Experts of a small language model.
Training: 313M tokens, 4775 steps.
Below are experts of layer 2 (counted from 0) of a mixture-of-experts language model. Rows are named router (the router's row for the expert), down (a neuron's output weights, with its number) and show model dimensions 128-255. Each number is 128 + 32 x the weight over its row's rms, rounded and kept within 0 to 255.
After each expert's rows: a language model's description of what the expert responds to. This comes from a sample of Wikipedia text that the model never trained on.

# expert 26
router [113 152 185 114 142 142 181  91  89 124 144 120 103 147 164 153 117 125 134 177 169 119 102 117 121 168  94 158 116 122 138  78 110 173 120 105 145 128  99 185 166 161 167 155 126  78 172 124 119 149 152 129 149 170 117 207 144 154  63  83 110 116 119 137 152 147 162 107 110 143 122 165 139  93 219  79 166 178 140 114  65 100 150 183  85  88 139 115  30 114 151 149 172  66  88 130 143 175 108 156 130 115 122 129  86 114 187 131 127 174 105 105 120 129 102 138 152 118 118 100 113 120  59  65 117 169  64 132]
down4 [106 143 148 117 169 106 164 155 177 113 124 120 143  97 148 111 125 122 144  88 156 131 104 122 125 182 131 156 155 123 112 117 133 131  88 152 167 178 116 148 138 127 134 101 133 104 125 115 112 102 113 175 116 134 165  95 152 171 138 127 153  94 120 111 148 132 191 120 123 111 160  87 107 148 140 117 156 151 147 138 167  85 195  96  95 167 152 136  91 151 147 135 166 194 149 185  60 174 139 176  99 112 148 129  99 119 182 125 132 171  82 125 162 153 142  94 103 141 135 134 113 167 157 115 141 113 162 104]
down5 [151  90 145 136  88  76 173 122 123 126 202 124 130 105 155 140 122 164 145  95 190 150 136  92 170  56 149  73 152  92 152 123  69 140  76  78 121 154  86 101 141 114 150 154  73 159  77 135 158 106 143 156 133  87  86 133 119 112 191 110 138 125 123 185 101 132 159 171 124 124 216  96 120 124  69 112 128 119 113 177 130  79  92 133  38 146 152 115 135 124 140 120 150 147 187 136 136 137 108 141 142 122 136 149 138  94 165 146 160 166 132 113 159 144 150 141 192 111 142  31 123 132  57 115 143 135 163 112]
down6 [ 88 147 108 111 184 140 134  77 136  89 123 115 142 139 142 157 148  92  77 192 111 112 147 178 134 214  90 160 138 170 107 151 146 163 203 177 124 144 116 170 171 141 156  81  90 198  93 134 125 149 123 175 142 147  92 143 127 113 149 118 144 155 122 142 114 114 149 135 131 125 113 168 168 181 181 117  87 143 117  58 107 102 156 124 125 129 125 152 134 187 118 102 136 149  94 218 125 121  78 152 192  84 129  52 145 126 185 133 136 112 195 171  96 105 136 149 184 119 130 168 182  85 129 105 158 112 146 131]
down7 [149  90  87 146 174 116 126 113 112  86 108 204  77 141 118 154 152 117  87 105 116 135 102 127 159  98  85 131 129  80 127 105  70 100 128 151 181 159  90 144 149 168 146 139 117 170 119 137  87 161  58 160 108 121 128 139 149 141 167 126 111 174 134  51  97 156 103  86  66 107 131  37 100 188 193 175 131 126  85 149 171 133 111  81  96 135  40 171  80 145 147 126  90 115 169 100 121 134 122 135 128 111 109 133 146 165  98 112 101 128 135 108 139 149 101 114 155  98 107 167 113 139 164 107 147 114 132  95]
down8 [125 138 127  94 164 102 140  97 143 105 160  88 129 132  95 175 135 109  95  87 166  48 171  63 118 177 110 124 200 137 204 119 115 129  87 156 153 142 132 158 140 148 102  50 110  40 134 136 150 100 103  83 126  75  56 155 144 166 113  65 177  70 127 114 161 119 122 140  92 114 134 156 166 133 160 119  88 115 112 125  79 131 121 147 114  95 118 195 136  98 117 122  66 178 130 125 144 194 131  89 116 110 111  88 104 108 138 157 178 123 133 126 156 166 143 121 190  94 150 127 140 138  92 132 118 118 125  76]
Description: Commas. Commas of all kinds, such as after place names (Santa Cruz, California), years, and list items, including combined forms like ), and ",.

# expert 19
router [125 155  93 101 167 123  98 179 125  94  57  93  96  82 105 139 174 115 104  68 158 111 120 125 163 141 141 113 201 148 136 171 104 139  98 134 116 169 158  80 135  96 132 127  97 101 102 121 155 110  63  85 156  85 111 101  84 137 159 145  79 169  86 147 136 122 155 108 133 171 157  94 106  85  65 135 111 111 116 201 145 128  69  82 151 121 142 128 171 138  58  86 132 135 103  78 149  98 111 167  79 137 144  82  93 138  95 123 147 135 103 167 122 166 161 125 116  74 129 104 161 125 165 159 133  95 163 175]
down0 [150  95 136 154 155 119 172 135 105 106 122 167 129  80 115 161 122 117  86 130 149 107 171  90 149 124 128 133 106 148 140 110 181 156 211 120  87 146 142 124 116 123 111 135 112  86 195 131 222  65  64 145 114 138  97 100 126 120 114  75 132 156 107 104 169 141 120 104 109 153 118 110 121 168 194 155  97  72 115 154 114 159  92 169 132 119  81 161 109 107  91 159 176 110 138 142 129 122 182 140 113 168 122 183 166  86 154  90 163 124 131 153 111 143 139 131 192 161 132  78 157 138  44 129 141 116 157  95]
down1 [140 120 125 133  97 121 148 121 148 119 151 134 103 127 122 164 127 107 165  96 144 155 155 143  84 133 120  98 160 208 150  92  57 155 135 159 159 111 137  85 188 170 111 175 154 129 120 111  46 146 140 111 120 134  54 142 137 157 187 121 133 143 129 120 167  91 108 154 199 131 149 126 142 127 122  77 118  95 106 102  67 144 155 207 175 135 137 139 131 161 119  69  49 130 126 113 153  67 177 120 158 164 104 128  76 105 144 132 121 122  61 132 185 143 131 149 115  57 200 184  52  39 147 112 137 115 154 128]
down2 [140 173 158 124 126 117 109 200 106 149 120 147 144 137 153 168 111  97 149  74 143 143 129 202  68 133 144 107 163  88 155 158 131 111 125 137 190 126 126 134  99 132  84 120 151 146 146 163 115  81 103  60 157 102  74 171 128  84 178 140 117 157  90 122 127 147 128 125 104  59 111 132 119  94 111 117 123 133  86 128 212  99 153 113  79  44  33  98 151  48  72  90 108  86 181 149 112 138  92 114 121 145 155 120 104 167  78 176 129 123 152 140 153  97 134 107 146 112  98 128 123 111  87 164  97 174 118 158]
down3 [113 163 118 146 140 138  97 121 102  87  75 123 110 110 194 138 167 105 136 178 156 102 166  78 137  82 136 129 171 133 112 133  90  22 141 133  99 160 151  68 143 180 103 135 172 112 153 177 145 107 167 126  68 105 114 135 113 100 116 139 162  93 110 133 112 152  69 159 159 147  83 148 105 178 101 137 141 136 161 129 159  82  92 134 139 127 191 107  97  79 121 120 141  83 109 132 120 156 143 100 122  82  83  97 109  93 153 170 151 212 147  95 200 112 138  97 119 103 168 112 121  77  89 119 112 151  95 147]
down4 [ 86 162 141 111 180 141 100  84 111 140 129 127 153  96  76 110  87 140 169 182 104 150 198 139  84 160  95  92 157 130 117 100  66 135  65 154 100  74 165 145 178 149  95  96 128  54 113 107 130 169 188  85 124 108 118 184 126 143 147  79 101 163 104 149 170 142 101 117 137 108  75 161 176 105 111  98 171 114 162 115  85 202 136 140 185 175 214 118 107 144 217 120 154 123  61 155 116 125 188 138 102 127 157 149 143 123 116  89 118 146 130  38  70 111  95  82  89  72 161 117 173 153  81 112  86  98 109 103]
Description: Letter L, Professor. The capital letter L in win/loss tables and abbreviations, the word Professor in academic titles, and name pieces like -son, -berg, born.

# expert 38
router [147 188  90 110 184 131 111 184 146  95  92 108  93  64  92 166 175 133  82  94 178  89  75 140 144 116 136 123 179 140 171 155 108 136 128 100  98 165 100  97 123 101 131  98  88 128  94 157 139 123  84  81 126  88 124  98 148 136 151 118 111 141 101 151 107 164 135 110 164 173 166  99 124  80  65 175  99 123 126 158 142 159  73 102 140 158 116 140 153 197  88  73 131 180 107 104 171 128 164 132  84 119 172 115 129 145  88 120 132 114 143 158  97 167 159 148 131  90 105  94 137 142 180 173 121  87 179 178]
down0 [157 194 134 106 158  83 197 121 167 124 122 179 111 183 111 160 113 106 122 129 126 182 110 135 198 104 106 150 100 128 132 119 154 115 164  75 135  93  94 146 177 124 149 100 120  64  60 154 154 154 115 121 113 130 102 155 151  91  34 113 126 125 111  93 139 116 162 103 115 112 154 109 139 144 104 146 163  80 194  99 163 149  92 103 138 107 110 146 166 100  89 111 142 220 159 147 136 114 104  65  80 112  92 225 117 146  96 160 129 125 146 107  84 144 171 160 124 119 117 154  71  92  91 124 110 199 162 126]
down1 [129  72 122  66 138 168 150 104 155 113 180 128 105  97  85 105 154  83  76 124 124  92 144 172 118 168 153 174 120  94 115 161  56 102  97 165 123 148 126 146 173 143  86 140 100  70  91 116 159 149 115 161  96 144 177 134 146 120  69 135 195 145 133  85 155 101  94 166 133 145 174 155 112 148  95  68 148 166 134 149 133 135  80  93 151 112  98 132 191 138 128 136 183 116 123  89  77  88 127 157 105 108 114 117 137 142 135  96  28 103 146  78 124 183 103 115 136 140 105  61 140  82 128  92 133 136 119 132]
down2 [144 191 117 106 147  95 119 186  89 165 187 121  84 200 117  99 147 105  92 161 146 130 143 130 130  63 102 117 143  76  68  89 154 120 165 106 141 152 172 136 108 129 109 133 186  81 125 157  92 118 106 154 124  94 118 156 169 132  67  78  98  98 109 143  94 112 120 167 132  91 199 115  53 142 160 140 198 133  93 158 123 109 126 170 158  96 161 122 116 130  66 150 140  49 109 139 129 146  92 159  99  95 187  82 144 101 133  97  99 119 158 117 158  97  86 127 118  77 143 146 145 117  42 122 126 159 160 129]
down3 [115 147 204 169 154  90 138 112 142 121 138  85 149 154 134  96 145 126 196 131  91 156 102 102 161 149 117 155 122 133 122 152  77 140 126  52  55 157 106 184 125 124  67 140 125 176 143  89 148 162 115 141 170 120  84  76 199 140 169 148 112 171 144  77 110 142 165 145 105 159  85 127 143 158 134 101 147  50 116 137 120 117 122 123 184 145 103 129 119  68  90 122  88 141 147 174 125  93 184  70 134 112 201 165  52 107  75 159 120  67 174 115 167  80 126  97 137 166 152 179 166 137 128 139 140 147 145  91]
down4 [165 138 113 128 181 137 117  92 106 144 134 151 185 102 122 111  96  64 159 202 130 158 100 122  75  76 193 104 153 137 125 105  66 114 141 145 156 127 119 224 115 129 130 140 154  82 160 110 105  93 135 106 155 111 122 112 139  78 107 163 142 131 141 198 105 111  96 125 122 120 108 188 142 104 150  73 129 131 108  56 157 159 135 125 165 122 175 127 174  77 136 130  83 224  92 109  81 140 101 161 109 111 188 100 155 111 126 150 150 134  96 101 114 117 134 116 155 168  93  74 114 159 141 167 114 137 158 186]
Description: Possessive determiners, Party. Possessives like its, his, their, 's after prepositions or verbs (changed its name, survived by his), plus "Party" in political names.

# expert 27
router [164 156 117 131 189 126 134 176 166  86  84 111 112  85  94 160 158 128  90 101 153  80 107 163 151 121 155 140 199 186 152 151 119 112 116 139  90 162  98 100 146  89  96  84  98 128  95 126 173 109 106  77 144  63  86  94 128 134 171 119 146 126  78 122 131 148 178  97 164 152 183 115 111  92  75 127 113 105 118 203 164 167 103 108 135 128 159 112 185 174  68  68  96 175 117 103 163 153 133 144  85 124 149  96 118 126 116 132 162 152 129 193 115 171 142 161 100  75 130  77 136 132 189 177 132 109 172 171]
down0 [136 103  71 130 163 103 166 111 133 177 150 116 136 129 131 114 124 110 176 140 159 115 111 133  86 115 125 140 148  75 152 106  94 133  60 122 195 132 154  80 124 100 113 150 114 149 113 110  80 130 132 138 102 188 144 139 108 105 151  70 156 144  88 101  94 155 146 134 143  87 166 154 122 161 113 144 153  91 191 183 137 116 116 174 120 130  75 157 118 158 171 105 138 158 129 118 109 101  95 140 101 103 109 118 151 111  97 152 143 143  84  59 106 131 184 162 118 174 109 113 134 139  71 184 133 122 164 150]
down1 [181 109 120 106 199 136  78 111 133 161  93 156 169  97 129 131 104 109 137 122 102 134 101 120 141 141  70 135 169  92 121 107 133 209 172 130  85 191 119 120 172 148 143 120 169 149  99  94 119 128  84 122 116 121 144 124 144 127 114 180 167 159 151 214 136 155 113 120  94 116 139 147 167 155 112 139  96  99  89  91 124  89 160 160 113 149 146 207 124 126 153 118 185 122 100  89 173 140 148 145 155 164 139 115 196 148 141 147 162  45 149 143 128  87 105 215 152 119 171  92 143  55 150 147 158 126 152  82]
down2 [108 152 102 119 162  77 143 206 114 166 128  71  92 205  80 157  95 124 202 102 149 151 101 167 105 175 159 124  95 143  84 145  78 140 208 167  74 179 164 124 130 108 181 155 128 160 130 136 125 154 167 139 116 137 162  69 131 151 110 174 203 220  97 129 153 126 159 130 194 166  86 192 142  93 111 129 181 147 141 137 157 149 105 122  70 132  91 113 122 118  78 161 144 173 125 169 147 137 176  99 127  83  59 106 140  66 156 159 106  92 105 145 166  81 107 113 119 106 122 152  95 152  92  81 129 135  89 123]
down3 [126 145  66  68 133 157  99  51 107 115 181 154 127 128 106  56 109 151 103  80  90  94 128 107 106 100 101 116 132 127 195 138 121 153 172 156 159  90 104 114 109 122 106 120  68 145  85  89 163  79 131 130 149 151 117 102  87 127 101 151 176 141 106  95 170 103 146 179 127 154 162 141  72 101 141  91  89  99 128 119 129  98 103 107  70 126 137 150 156 131 152  92 118 134 126 141 142 148 131  84 102 107 125 161 111 175 115 128  79 146  61  91 134 174 149  97  87 188  80 119 136 130 162 125  87 124 139 100]
down4 [ 61  92 136 182 136 166 142 122  97 166 149 109 159 133 133 174  94 177 158 115 101 144 101 108 150 148 128 114 104  98 177 120 175  96  86 151 143 220 123 149 124 154 115  97 175 153 163 133 100 133 155  77 111 125 142 110  64  47 113 187 118  64 120 154 121 127 158 168 136 102 134 148 125 164 212 178  93  97  77  87 119 131 122  74  73  95  97  95 106 121 136 102  84 155 174 136  89 150 147 137 106 123 115  87 107  77 134 138 148  93 118 108 171 136 149  88  62 114 140  65 108 116 130 119 146 150  37 132]
Description: Years and architectural style. Year digit pieces after 19 or 20 and the commas following dates, plus infobox words like Architectural style, World War II, century.

# expert 2
router [119 162  95 104 156 133  99 173 153  89 106  77 127  87 100 148 167 114 112  70 165 113 114 173 159 148 169 148 190 145 108 141 104 129  86 129 127 160 126  85 109 128 113  98 115 108  85 135 169 110  74  68 118 107  78 112 138 168 178 142 102 154  88 135 107 123 180  95 136 176 158 115 105  82  80 200 108 101 109 189 146 141 109  99 155 147 140 170 158 171  80  94 124 153 115 106 160 129 166 164  60 140 153  98 124 150  96 110 141 123 107 184 141 168 185 122 117  49 127  99 137 134 167 154 117 112 182 168]
down0 [ 83 154  66 109 146 114  60 129 162  88 139 115 113 123 167 123 153 131 127 121 205 131 142 136 125 132 166 151 111  86 123 179 127  86 119  83 163 113 161 104 120 180  77 145 160 128 201 110 170 124  96 136 169  96 119 150  93  64 155 129 186 133  98 143 149 105 124 147 132 113  67 119  76 169 176 126 177 140 131  62  97 146  75 123 118  84 111 122 118 136  80 134 154 136 123 136 165 107 142 111 202 137 132  99  94 128  59 125  76 152 106  90 118 120 162  91 136 158 111 127  85 145 145 200 148  91 146 116]
down1 [133 132 129 159  86 110 116 119 146 135 130 150 126 190 125 186 114 102 129 159 113 221 138 132 184 187 103 176 129 137 149  98 109  84 180 136 136  94  98 126 132 157  90  98 123 167  63 126  96 154  66 187 160 107 171 127  63 128 176 122 137  85 148 112 145 194 106  93 119 130 108 163 123 113 169 121 147 104 120 167 181  95 161 193 109 217 131 110 155 149 116 132  81 113 166 111 168  99 104 121 104 151 104 133 201 113 110 166 135 115  97 116 208 118 120  92 110  66 103 137 128  94 178 121 161 198  95  53]
down2 [150 160 126 120 127  96 121 112 134 118 102 104 119 143 123 116 196 126 167 170 153 100 109 123 145 183 116 155 128  96 183 139  99 164  79 134 146 175  96  70  95 147 152  93 120 120 107 122  93 149 144 200  92 124 119 101  85 135 100 163 142 122  96  84 122 115  83 159 147 126 113 108  57 118 116 136 118  86 156 120 169 132 114 124 103 174 122 123 133 130  59  90  19 129 113 131 111 121 148 171 127 127 131 163 169 104 141 157 105 140 143 111 140 150 149 118 182 119 175  78 142 110 125 144 152  27 152 140]
down3 [108 169 167 101 142 105  76 127 113 138 139 119 111 122  99 149 164 132  79 136 123 112 112 118 165  68 143 139 110 119 161 119 173 108 106  80 188 149 114  66 120 101 134 113 145 122 130 162 140 201 185 121  78 197  93  28 125 144 135 166  73 166 149  50  93 129 134  92 141 107 176 131 151 175 144 135 119 151 107 123 150 145 120 115 197 127 157 104 141 148 144  91 143 127 103 159 167 132 158 111 118 130 129 137 105  99 175 136  67 109 188  84 132 189 143  75 106 109 108 185 154  83 168 192 119 175 128 148]
down4 [160 209  86 205  95 199 140 113 128  94 173 157 148 158 114 162 237 152 121 135  57 126 154 141 101 145 120  79 102 220 110 140 171 148 123 112 113 116  92 116 134 124 113  86 154 143  41  94 178 101 131 143 175 170 117 133 114 118 113 127  94 132 116 156  94 107 120 128 163 168  92 116 170 115 113 138 168 147 144 151 113  97 119  96 153 121 121 142 117 138 108 147 156  95 111 106 134 116 127 128  96 159 160 137 130 184  89  98  83 148 168 132 100 167  42  96  72 119 145 111 161 114 110 123  75 131 187 102]
Description: There, market, ownership words. Existential "there/There" before is/are, plus commerce nouns like market, shop, company, product, and word endings such as share-holder, auction.

# expert 1
router [115  99 167 114 128  96  95 126  69 151 110 146 143 153 105  63 127 121 121 153  82 142 138 133 130  85 121 130  45  59  91 126 157  96 101 118 141  74 146 159  95 123 164 109  76 151 100 133 174 120 113 159 131 168 194 131  77 127 159  64 144 128 159 127 165 104  74 173 131 124  95 101 142 127 230 108 139 143  98  92 161 118 126 122 157 135 156 158 142  79 149 116  95 120 148 133 110  93 126  87 176 147 174 138 149 157 157 125 123 133 116  99 136  80 117 166 126 161 112 126 182  78  96 129 167 153  46 123]
down4 [ 85 126 137 169 161  92 154 154 130  81 109  93 140  88 151  93 130 114 161  98  93  94  78 110 131 145 119 172 102 134 171 132 113 130 180 185 167 126 132 162 169 107  94 160 118 150 156 183  85 121 147 118  83  98 170  97 153  94  62  98 147  92  96  85 172 122 169 161 148  66 133  69 136 152 137 109 142 114 145 147 140 103 133 117 119 140 136 106 126 163 150 173 123 172 128 131 132 175  92  98 141  73  71 125 163 120 125 120 150 154 120 150 133 142 126 116  92 143 101 123  91 125 156  67 171 154 137 117]
down5 [103 107  86 142 138 144  87 198 138  62 104 172 120 129  74 121  49 157 152 148 111 127 205 119 134 116 107 101  71 167 125  68 155 109 153 148 149 123 149 119 157  77 130 130 116 125 148 103 111 130 109 140 122  60 145 129 135  67 114 120  87 155  91 158 145 125 146 126 116 113 176 113 144 100 101 123 144 110 164 204 123  93  71 153 162 128 168 101 111 147  43 164 145 121  74 114 151 137  85 108 163 145 118 165 126 126 104 132 146 141  63 101 137 168 142  89 103 170 179 122 107  86 186  92 168 157  91 140]
down6 [119  94 140 105  92 141 142  90 125 113 130 130 150 122  82 109 190 166 141 126 110 160 158 148 115 142 150  71 127 115 138 163 143  75 124  71  87 138 178  91 141  92  92 134 126 114 158 164 165 137  75 143 136  77 138 125 163 113 137 114  79 138  99 134 131 100 126 106 158 104 150 159 144  64 123 126  79  72 180  95 147 131 131  86 113 151 101 142 125  83 143 121 162 154 111 125  91 161 163 124 215 132 118 152 113 119 124  74 116 128 175  75 172 114 141 125 143 205 118 139 110 109  99 136 137 107 157 202]
down7 [154 137 100 186  88 132 203 152 167 147 195 146  91 116 170  40 121 139 155 107  94  97 110  86 104  76 111  95 142 129 151 144 109 130 123 154 168  95  44 154 170 121 118 194 123 102  58 101  98 143 135 110 124 183 110  68  79 144 115  87 107 125 154  66 101 156 131 117 155 157 101 100 118 126 135 118 100 172 147 106 105  90 180 109  12  95 167 113 123 181 133 119 110 169 137 128 132 111  78  95 119 175 166 118  97 135 131 132 154 139 163 135 107 146 161 150  93 138 150 118 150 151  80 138  70 163 209 160]
down8 [119 152 107 174 178 151 135 179 135 124  97  82 156 160 102 115 166 131 155  71 112  86 154 121 128 132  93 160  86 169 111 106 128 111 124 177 123 144 152 173 114 185 122 115 168  80 123  96 112  75 199 166 143 110 162 120  71 114 108 110  88 160 110 123 170 114 121 109  75 120 163 125 140 161 168 170 168 133 163 156 166 108 105 117 144 164 114 149  68 119 133 100  69 151 124 151 114  82 148 149 122 123  90  65 144 155 148 126 125 173 109 165 146 139 117 130 139 181 132  61 164 138  97 100  94 131 170 157]
Description: Foreign name word-pieces. Mid-word consonant pieces inside foreign proper names and surnames, like Rak-ov-ec, Nür-bur-gring, Bob-rov-sky, Literat-ur.

# expert 10
router [119 149 113 135  90 103 144 100 126 148 115 133 148 187 141 141 152 169 119 207  88 158 107  81  51  97 162 136  76  69 122 115 140  84 158  91 141 123 106 151 192 132 135 123 150 154 159 154 119 159 153 122 119 152 196 135 119 160 100 166 157 147 109 104 116  68 131 132 141 163  73  88 148 125 124  99 104  97  96  97 143 149 178 138 148  88 117  34 152  95 119 218 141 108  74 133 117 140 103  96 146 143 107 100 115 121  85 103 113 106 120 123 109  46 116 182 114 137 100 139 163  71 125  99 115 180  83 113]
down0 [ 83 138 103  60 103  91 118 139 166 137 124 176 147 131 115 110 144 144 125  72  88 131 145 119 186 137 131 131 136 140 148 101 110 133 139 169 123  86  90 139 133 104 154 140 109 132 141 111 133 140  81 126 182 141 144 176 149 130 140 131 142  65  88 132  83 137 102 126  80 120 117  89 119 144 125 138 148 104 208 114 195  84 221 177  79 122 123 146 129 121 157 102 111  83 134 121 139  48 137 119  81 140 157  92 128 130 111 122 123 120 100 136 130 129  83 104 113  74  93 169 202 177 178 133 124 141 207 104]
down1 [140 173 130  76 127  95 141 120 153 179 141  67  13 106 153 138  81 114  92 104 102 160 121  71  97 154 140 164 161 141  62  92 124 168 120 149 143 127  85 134 155 118  77 137 155 148 123 139 136 150 177 131 127 149 168 135 152 177  97 118 131 131 143  94 106 141 221 136 107 152  86 175 132 111  62 120 159 154 192 154 131 166 139 120  86  87 129 149 143 109  80 157 103 141 123 135 160 114 185 146 155 139  89 118  65 106 142 138 136 101  85  69 151  92 133 123  88 108 104  77 147 132 143  99 181 136 147 129]
down2 [148  96 138 114 158 129  37  94 118 100 118 131 104  93 174 140 134 155 165 110 157 156 137 134 111 177 115 150  96 156 104  52  96 109 127 162 187 145 119  93 161 160 116 121 105 131  79  94  76  68 127 118 125 118 119  94 139 115 117 125  97  97 164 128 142 159 141  60 161 151  77 144  98 126 143 114 127 115  96  48 129  91 148 157 128 206 115 157 190 154  99 120 119 163 135  93 119 106 108  93 143 183 129 176 157 182 107 174 121 147 132 150 137 128 131 121  89 128 135  75 104 100 149 131 191 153 155 130]
down3 [ 62  47 174 126 146 113 157 100 136 116 103 142 191  83 135 175 140  98 125 139 107  47 152 119 129 200 150 139  98 133 123 109 170 112 123 113 113 136 165 129  48 167 121 181 124 100 103 173 117 178 138 146 125 172 123 109 183 193 140 109 138 145 100 166  96 100 195 107  79 176  96  92 162 100 144 180 178 106 170 184  76 161 126 137 149 119 121 119 162 187 164 123 131 125  88 139 100 151 117 152 130 100 124 109 137 176 197 117 156 135 169 103 115  91 105 130  77 146 118 180 131 169 135 146 150 182 109  93]
down4 [108 128 105 153 133 100 117 176 154 116 114 132 137 162 131 118 164  86 128 176 174 141 126 173 108 111 149 132  94 114  98 172 144 173 124 138  93 159 129 159 166 125 130 156  75 170 131  97 169 109  96 163 102 155 165 121 127  92 143  79 102 186  94 101  81  74 136 126 174 158  70  83 158  83 181 155 158 152 167 145 131 117 149 133 131 133 141 147 137 123  70  79 136  44 113 175 143 125 102 145 117 146 160  82  90 103 146  56 114 133 110 176 110 135  48 174 139 157 128 196 103 126 139 117 176 194 137 133]
Description: Space before numbers. Standalone space or currency sign right before a number, in table rows, dates and coordinates, e.g. | 2010, $39,848, October 11.

# expert 50
router [115 146 114 108 177 131 100 168 161 112 102  98 130  99 100 146 158 119  90 111 185  96 132 155 155 152 134  86 174 164 139 172 136 111  93 122 120 171 133  84 102  86 112 110 102 109 104 131 148 123  86  98 154  84  95  80 130 117 177 133  99 139  92 166  88 144 144  89 145 177 157 136 138  73  78 188 136 111 105 255 145 156  82 106 193 120 144 133 200 197  90  87 155 144 107 122 117 132 154 155  94 118 152 111 133 106  98 114 115  91 134 152 106 173 167 134 132  86 132 149 136 168 177 190 105  84 168 173]
down0 [131 187 168 210 138 156 102 148 158  69 139 140  94  93 185  99 144 119 186 143 124 158 152 190 158  99 118 111 110  95  85 192 146 115 156 114 129  65 160 113 113  89 135 102 107 161 139 117 144 138 118  88 159 126 125 112 173 100 105 160 139 156 137  97 168 128 154 177 124 106 171  83 137 124 163 181  86  74 162  93  93 107  91 161  82 119 121  94 100 133  88 163 197 118  92 127 144 123 176 143  86 121 138 131 130 204 205 144 201  85 137 143  98 177 132 103 103 145 110 128  84 141 154 121 131 109 112 155]
down1 [173 180 160 127 194 100 109 172 114 111 143 114 131  97 151 130 108 111 164  75 115 157  49 173 159 131 100 163 140 126 100 105 110 182 131  86 110 129 159 127 174  82  88 136 131 191 182 101 132 145 162 119 136 175 100 133 121 166 115 156 102 173 157 109 108 140 116 134 100  83 174  94 106 106 149  74  84 127  87 178 187 133 210 142 113  66 139 176 151  92  91 127 157  84  76 129  99 124  92 149 116 116 168  90 132  93 142 158 146 132 165 113 177  75 172 212 109  96  80 172 133 161 118 127 154  55 115  95]
down2 [120  97  86  98 127  71 169 141 104 102 172 143  47 138 106 146 123  95 154 153 141 118 134 116 117 186  98 129 132 162 191 163  81 124 164 126 145 145 182 105 131 164 124 101 138 126 117 126 127  89 150 105  78  88 117 204 160  80 126 101 109 134 131 126  54 135 168  74 119  81  67  92 101 115 127 114 131 110 186  85 158 137 148 116 170  79 128  98 131 121 134 130 159 131 128  96 151 125 141 119 140 143 133  80 139 129  97 118 115  92 149  72  73 165  62 101 102 137 103 136 123  95 134 158  97 107 140 125]
down3 [117  81 192  49 153 126 136 145  98 100 150 144  77 153 123 107 118 140 135  90 139 188 179 163  78 172 206 102 121 190 102 123 102 181 108  80 175 167 141 149  74  95 135 137 133 128 128 117 104 138  46 135  85 203  95 152 131 108 144 114 125  98 110 175 119 163  72 117 117 164 175 181  99 126 106  88  88 131 130 102 158 125 108 111 181 143 122 198 107 153 110 165  81  78 148 170 107 118 173 117 115 140 159  70 140 110  62 105  95 154 159  75 107 166 148 115  97  81 144 145 155 122 100 161 158 129 123 148]
down4 [149 131 149 179 110 126 141 114 178  23 147 166  64  86 140 137 166 140 116 110 165 157 123 132 181 151 138 125  75 110 109  97 152 125 171 115  73 154 100 124 110 171 137 125 132 169 115 141 164 111 113  94 150 135 100 118 136  93  54 168 100 132 163 154 108 119 199 151  99 123 121  61 104 102  93 159 159  93 129  87 102 158 123 167 137 139  75 103  51 135 151  75 117 125 161 104 183 114 185 146 156 148 166 140 127 150  82 156 144  80  64 160 108 111 143  78 106 117 163 114 132 181 135 129 142 125 143 127]
Description: Media work nouns. Nouns for creative works and media: album, film, version, video, recording, edition, book, plus possessive 's and == section markers.

# expert 6
router [148 160 110 103 205 140 111 160 141  90  70  93 109  76  98 139 161 154  99 120 134  73 135 150 163 170 133 134 174 162 123 144 106  73  73 135 165 153 110 105 116 114 105 133 122  81  89 145 145 108  83  87 159  82  69  79 142 150 180 139  86 169  56 133 140 133 151  96 110 186 158 104 119 117  97 171 116 127 124 154 118 165  83  97 115 140 150 183 156 192  94  68 104 184 157 108 202 129 153 171  93 122 137  94 121 128 109 103 144 107 106 176 130 154 198 145 114  74 121 111 136 132 170 145 142 100 178 164]
down4 [139 111 102 110 124 153 156 150 128 117 154 105  83 192 114  82 115 128 111 153 134 161 156 137 135 108 180 133  67 105 139 138 124 134 111 100 106  89  61  94 129 117  82 140 167 127 144 130 132 178  95 134  82 104 144  88 119 122 145 130  63 119 184 170 119 190 175 150  92 118 127 134 115  81 146 113 160 110 125 140  70 141 190 133  91 113 141 133 151  67 125 144  90 140  95 198 131 121 212 150 144 179 124 108 179  63 101  84  69 120 117 137  68  91  73 114 101 150  96 154 122 151 116 152  88 172  67 182]
down5 [135 120 122 139 175 160 115  46 109 166 126 144 152 107 127  66 165 115 200 123 110  84 144 173 173 132 172 102 148  64 194 134 141 120 131 126 117 143 115  70  83 158 108  99 129 143 185 122 112 148 143 158  76 126  52 165 157 154 144 106 116 129 126  96 102 138  78  78 159   9  94 116 128 106 161 125 162 163 122  96  75 134 192 114 134 141 165 131 171 118  73 134 152 109 126 109  73 159 156 140 148 126 148 113 134 123 131 183  83 136 156 136 136 110 131  63 113 154 171 124  82 136 117 109 131  81 115 119]
down6 [182  94 115 145 154 168 122 107 130 112 123  94 142 118 114  99 101 133 177 135  92  95 131 145 143 165 151  72 154 108 111 148 125 137 162 113 243 191 118  94  65  68 122 121 162 107 117 106 131 180 158 105  68 125 136 115  96  99  67 113  67 118 109 104  93 130  66 115 164 101 102 122 116 103 133 119 103 144 148 114 186 146 146 107 145 159 139 142 119 147 149 101  93 152 153 133 111 141 110 117  69 151 110 161 103 106 154 129 144 140  94 150 131 164 165  61 151 159 125 115  96 117 170  86 120 150 121 131]
down7 [112 144 127 111 150 101 134 100 119 152  96 151 125  87 129 129 146 130 146 161 146 168 111 144 124 121 106 157 123 125 129 104 107  84 161 152 175 189 144 167  98 151 152  85 136 103 128 116 155 150 130  57 141 138  99 171 155 138 109  73 119 114 117 142 178  94 146 220 111 135 152 189  97 221 139 146 139  90 130 114 130 104 146  80 154  90 126 108 107  36 147  71 164 112 141 163  96  89 134 115 165  82 127 157 119 137 167 144 139  76 130 117 111 127 107 114 171 159  88 180 157 117 122 121 106  98 159  91]
down8 [127 189 146 141 169 154 110 198 168 148 130 125 119 130 123 152 189  73 126 136 126 138  89 153 111 147 126 150 100  94 116 168 184 178 192 148 151 122 128 163 168 122 162 142 159 110 138 102 122 104 137 158 107 159 133 138 185 109 102  95 134 153 150 163 155 137 182 158 133  71 136  95 109 154 136  59 156 111 107 136 147 174  84 102  81 125 215  85  84 104  88 128 129 170 116  78 133 158 139 159 126  81 211 134 183 104 165 123 132 110 110 170  96  95 110 124 132 111 159 150  97 138 180 175 113 178 115 174]
Description: Capitalized name-initial pieces. Opening capitalized word pieces of proper names, often single letters or clusters like D, F, St, Th, Sk, plus some table-cell starts.